From a checkpoint of a small mixture-of-experts model trained on Wikipedia.
Training: 463M tokens, 7059 steps.
Below are experts of layer 5 (counted from 0) of a mixture-of-experts language model. Rows are named gate (a neuron's input weights, with its number), up (a neuron's input weights, with its number), down (a neuron's output weights, with its number) and show model dimensions 384-511. Each number is 128 + 32 x the weight over its row's rms, rounded and kept within 0 to 255. Numbers have three digits each.
Before each expert's rows: a language model's description of what the expert responds to. This comes from a sample of Wikipedia text that the model never trained on.

# expert 24
It responds to: Main action verbs and the prepositions they take, usually mid-clause after a subject, such as received, wrote, using, through, against, causes.
gate0:094103143077135122107119073168127101111077178117128111163159165109107109140115190137148159117088108145125124100137113126134120137204071151132174095167110089115124177185084173102119118159152125191064138081105106173136126123175122141174132153084102124121135158121099101128048169116079144125094176069153131139110073149120116107118123134139120101073128121176175152112138099125146178188109
up0:072123099102114130127063114125135062146191109126081111107146138103168137116112106094142102147154131100120072128147119126107161131139090130118162157103153063139126126183105074204124145081117154125141140127128171171142107061160192114111129200123121133095166139136142103107107150142143127177162122115136128113145116185152118163051087108040074175158077120102121168082057072087130082100069
down0:148112076132162063100100153136146131164198082119103139079117113102131172128146183109125158114138118092114129130113169129117164144120129115124103094112134073111114104155121193163148162192153149089148136106080168136077150091121212089185092140096134177047165080075099130107119104163059118082158138112061153141060139152128084124122142083154110197163102136143133049145078102148120107065167

# expert 25
It responds to: Units and number pieces after digits, such as km, %, feet, million, and decimal points or pipes in numeric tables.
gate0:137083149095149112092053110089146125090093180130085135146187124104100067085144179080146136104109102150083115122117142176137091134157101172090185159161111064139113163175080138126133102159139064181081115144120058134133182186152089103152196157110147137067109128142132104111059205127108147156056163118153095104091107174146135091097204147149141087109102123104165170128129123125100135117113
up0:053148148097122130137079109146111135133131094195107171145154114142145095108131101145175101123124109101121127105161154107190130090126070119115155097063148108097112115181096094178107157080097133093101113143146155143163116122159102149114110144130108146175159171109135132099151132128159163168171107089186142108117110137163138127098114106075173152139076127089116184110051144118167059117080
down0:097105167071089112120130163142137096173141107125087153164104154098120159128154154123130091149067098110141163096115151162199213172134148088018093078152111116074135112127108148148154088131107150144078094119154136129122118131120116136161024134148121147076120166085104083090158090162100153115150159097121152144130112121100147107120176133047108133090132134131145101074123156132173128064147

# expert 31
It responds to: Capital initials and fragments inside proper names, plus venue words after names, such as Park, Stadium, Center, P, G.
gate0:083080172078152095112090089120143123168086209158101128185155132074059092108108157098120136065102085136084138092130137134167083158165085123130166140169078108119127173163078146090114059149129099161043125128149106143117157167177087124201177135117125104108109150174180111127035175125030143176077187123166107119138140124140126091105109130173114111120151149138149150167167115106113123154097
up0:083144154089129126148077114118130103139147134171137124126157127137115038106134088127106085127133123099123127148171115128148118124137073112153203115116094076148064076180107126188091120111106132119103094143128154112135141135164114109070130085131137109135135116179175103119131155134169121180141116123185108143142101145150109088131121120075117158095096098110084170145086085131111069089082
down0:128114133097181180131132169114148082147172121157125145116118109071098119134132109063119102061136096076147129128151119143170137116157077066103131116097087101135186100092145140191155166102134139114154088182124142156116154134084173128097139128121148097099131082109140164121168134130101077114155105117103094094127115113126130084125126159129119160126107103145127060073139141103185138098130

# expert 21
It responds to: Final digits of years after 19 or 20 (200-8, 189-2), table numbers and commas after intro phrases, and concessive words like However, although.
gate0:099106155093183073116094138098149114087084185137101133191142101109089110101090179111159161112078086174093131072105105197146089148157124163119205122214076113134146176155107171157095129086161100186073103124128068116165135153202083149176135152107102097074087142130139126076076202109095154145088189155162104135118123175141112082105142125147116108081170148128133160121103075075129164168099
up0:104149104079146111115079127128095118144159118156116123097159127137137119119120076111113118145097111090087093102153135142138130101155098140108150129115113136106144128178108103193081141088135104145115177129141139108141088139151129159122146142094160128079145145136115142090128117108165141124112113089141151123092104184213087120074141132065160181134112131109108168080056085144135068125072
down0:168099119119101080152123102118145080209125121116119100065168102059124108111162110076111155103187135094110115118103132147148201138072106125061125118167128195101133096134115148182118167097204135113145165113094165146096127106124159178205142112139189155129163157065059127143158154171143077062169165151132139100070146139165125120119150136163108132118106122114079094112138098151172103070179

# expert 60
It responds to: Nouns naming institutions, awards and roles in names or titles, such as University, Academy, Prize, Awards, politician, Department.
gate0:132132181118150053123071085083120118101074210149117100198167136098112087092153184153160160107097113134099140076091137166107114138186043152156189088181105103128100146137102123087138080164149057152095154110144078106148138179158092142193142149131130141131053114099143102135070197115053095164096163113137081152123101119164125076114133085135086119042107178131119140116146088121151121179121
up0:099136129145154131146087124134123101163124163152096124158157136132195054118144095134132082141160088086089116075143112158104176117162085122147157160101124065126111141119168048170100137121142100119113140165142172096139135107120119118116117102113163097112126152133127091066151181101173098185122113055143152125087118164143136119111111101059105192096066142114092160117069106135157103083100
down0:134072141127143113149148131134196145174113128157169192082042119090081143155141093104169127097151129087093125108142148130133141174132127119048135106112122134112107168088124136146162189175103177173163120163099154137109129150099164065167110132146124109130129105131130131086136116164131108122118168145151152101114135102158118133105204139161140181183131156117059069113135052115142132081107

# expert 40
It responds to: Common nouns right after the, a or first, usually followed by of or in, such as species, album, member, song.
gate0:130094121075159074105174134136155137103079221144097143167154115018086065099112158166122193079062091163122164088102199145153142123179091177155142129175110092108145207156107199081104109132180091164078176110137167141180136169141112129156150157104131144088107129155139090117064181084092110159121177090163132122141140163140138084079188138147118100109149110113121174143147126125131130147118
up0:104139079111123071138090127115155065139153132137137135156198176144151094102091086096182066147135101101088106134139151095162199127165100108131180149109128104147092126157125136168085129095152107139126123122111153132156128115177144133099133156131121129130145174146133111079131158074216111133118108064180148144102124121164107133132101137079151115187113085089117215125109118122140067115040
down0:144137111124157065137123136090125090203106105151123123054098094047119140110096128092129153095134131122172134158121133129156179162108206144101122120115146123168135137143142162178107170189151112133137194116098114081126127153123196138191123114104122109133084066102146115106197113142095086097137196166126131108063153148128075108160126173106135183147184172121131141107141129132118122098144

# expert 15
It responds to: Topic nouns and name parts following the or in within biographies, such as War, United States, event, film, album, plus succession-table cells.
gate0:108132145068156048117125122155114141123084223154092133147150159089089054128137170123124225059089127146091128091143168181138105142223087160145111089151117099109142194121060125106116091158160110187100160160101122139149148202161108113167163184059112109105081138146139115130104163072078108153104138081143098122109104133151164077083150141154117120062118140148129179135096054176086187165115
up0:086156116122132071137058123154127095110140111130099153115150127137122063143120075106139117157124120125111073118169141135142152124172120131136152123125135113116130124168137048132100133111113118133137130179167156149186119115147124139096145176110129122101111152142165100077176193123163146201134048102145106135115093147151123085099096119121088147100098092080113233104053073162130086077044
down0:145100138123157097214188124162175111177059127080079107085112148089141118122162132131134109123152087126111174114150166113122189126108121054107092118091106137109145141068111187133120100102134111124174115142086145126123142119122204107146106118061083166032110129121100120123081072132103098097129184131102074133093156109137139136202146140078105182125151136128131097121158140130149102071154

# expert 56
It responds to: Pipe separators, dashes and colons between numbers in election, sports and statistics tables, plus units like sq mi, %.
gate0:110057151078139135133057111120137126105053191155098092178141128113066074131166125114097136074104105143130153090127145170172104173178046173126148100197116108122092156169055153132136099172143084180101148120125057149147109146197051121163150160107115136048093166108164136135092147100083146156079153114111108120123097172177145103116149108158126103085132126134147126087113090117111151145064
up0:093103119114170140140048095107136100129122093165106187116152168183159089170166081114145073168137128114097102120164123138131145109141063120099097108082160124106118128185076073208116086088160092168132121173119134135144122143145100149129121143133113113102138138095128162065163142141203143187125096111155121125095118211152127105128118113098109149118082108153110177091078078125132040098037
down0:177090123033136114139138102087173093144131137133113146134108135036085118140135166090081143075153092053106187108135144130205151168142100077107177149118086108095093137162151187167095160125129120102125124087104139156137124117157141123146133145138097124104118077083153123083156084128136108099153149155123054115115124161131151127116189119137161178128109138093078140162145117114122143139108

# expert 0
It responds to: Word pieces and capital letters inside foreign proper names and place names, often Spanish or Portuguese, such as Saint, Puerto, C-agu-ana, Est-ado.
gate0:076123125057165086082098106144198123128104181134088132177163127095038078114146173123175143105115131176105140061058122185128113123160059145153168125191103085101108192172114119116118091169160091171108139166126077100112162185171089133194154193125106114106104107118165122149071151106087122133063176095143136081136127156149112080120155108176105134074119145110129177137134085123109143152116
up0:039175126112151127138052091159186116133125091166092145133160101150145112136133083107146073152183170101107091110172103146128159073147066112166157135093154092108114110181123096174090101127148097115167144202129156110169165073170089148118107145109135145091151126126127103104144093108161111160121094099155135140132106180164098099121096143105107147125117072081079180115080076135160028085063
down0:143126118107132092200072172144150095164105156112150141111126093083109114100151109141162120102114135077085179155135073171152181147074117095075140106126102165154161126073117152143149138060100143100149125145081192150124067130095127102141113135139159161086081114107124084153193106140083135113219157141147121101106154127084080084162106161127153143136144144115151109087111119167135092072132

# expert 2
It responds to: Verbs and nouns of life events and outcomes in biographies and sports, such as married, died, killed, lost, slashing, against.
gate0:125070176103174083101106117114154110108086171096103108133129090060081113113101166133140178061095149159114144111130120120157101146160091144116123113205123102116121150164073159099131149121149105185087127125153111123129114170180108136193159184085094143086085131118122130112099208079058131182066157115119148121144132166137149116114128090131144071014122184148093138121135104085129147159137
up0:096112071095123135149080087131113101122199110166124141111176134146122117140135058126148092113146103101103104104154106180152133125156093118086165132107152106182108141179133090182123154091139076144138109173141162107143124104150115095125134179134175132102172161139162090091139133121153115141131118158175096104112113154179115109095078127060101134117081110149132140106082102123127114105092
down0:180100141095180140103126134110123070145143120143114192088102089035137158113121084081123085108134148126127186126152130138173161159156150107068085100062126128156114090086105150176148141153137110089158126102130122147147128111084185102206100160138143120066055077088116080159172103140116108131143122118097117125093148089151137123138146179105137175128099148133083096117083101134128156055138

# expert 3
It responds to: Given names and surname fragments of people in sports rosters and lists, such as Marc, Lucas Vald-, Sabine Winter, plus sentence-opening On before dates.
gate0:094078184063137065143079080154206111090080193136096131156142146101122064125136135121166138097127132143126156065106154139122126213146071168098141114163110134085103186178072183117087119149155099133105143139149039127119145143201093116160176153105126132124095150144138117134033193119074177122157157093155113134140071137143111077104109147115112112079157118124110145134125106100101124127112
up0:088147129126125070140066123146152104104123109106121196126128132130177071140163028144116065121157160081126115100154168108142176168159134124078153146111165102078090122184136141150100135128135129129142139168142158126166142100147109119114125145134153127087171125149168101086128146095189125168123074123162124144135097156127070065106089139030118179115103073130119158100063083105151082048109
down0:188098183116134144197125131106149122195130137143132155101126136137152144136118078075111122086138148107164127116131117133140140173125127117094095157105148139122143099147147119140155121095167170102131198099070162145118092114092221082099126146102124190110136152106108094154149096169105127077142138124152112058122176120098132153173182172093140175107163087148078117149124114088152068110157

# expert 62
It responds to: Given names and capital initials that open a person's name, such as John, Robert, Gary, G.R., often after commas.
gate0:073075134070166061129087091092151143133088179175125136156181149096113054083116167093142178102084074146072174115100134127125126170197056153098164103188119080122104208141100189160077105155137083163096163091108109161148159122201126118162125145121104134087135133117130104104067171121067125124083174109137090089114112142139149069088109131165099089116140102109125161153121064130117152113126
up0:086168124116125101136074144097133134137150084129125146149159124146163097118155060072118101120121104097077105086130124116144169105146088155154131107121111064113108112143134089200088149110111128120110117144104138126201111101146111126111089137152163120114129168127130079074135135123184140137103124088165125132110099171134133112111087136070132086133105104105101195107071086110156097074084
down0:083085220104132097196063095112095168171122167112124128138154118127124123083152131130148103125086118110133182090147147155173154123143097129093105150092137150183187139164132148148120149181125164103158160120072181129113107167113180176166124094117157117118086138084143091120136111169140083110101158091158155128116214136138094090147105166172156180097176169145111132142080101161152089079140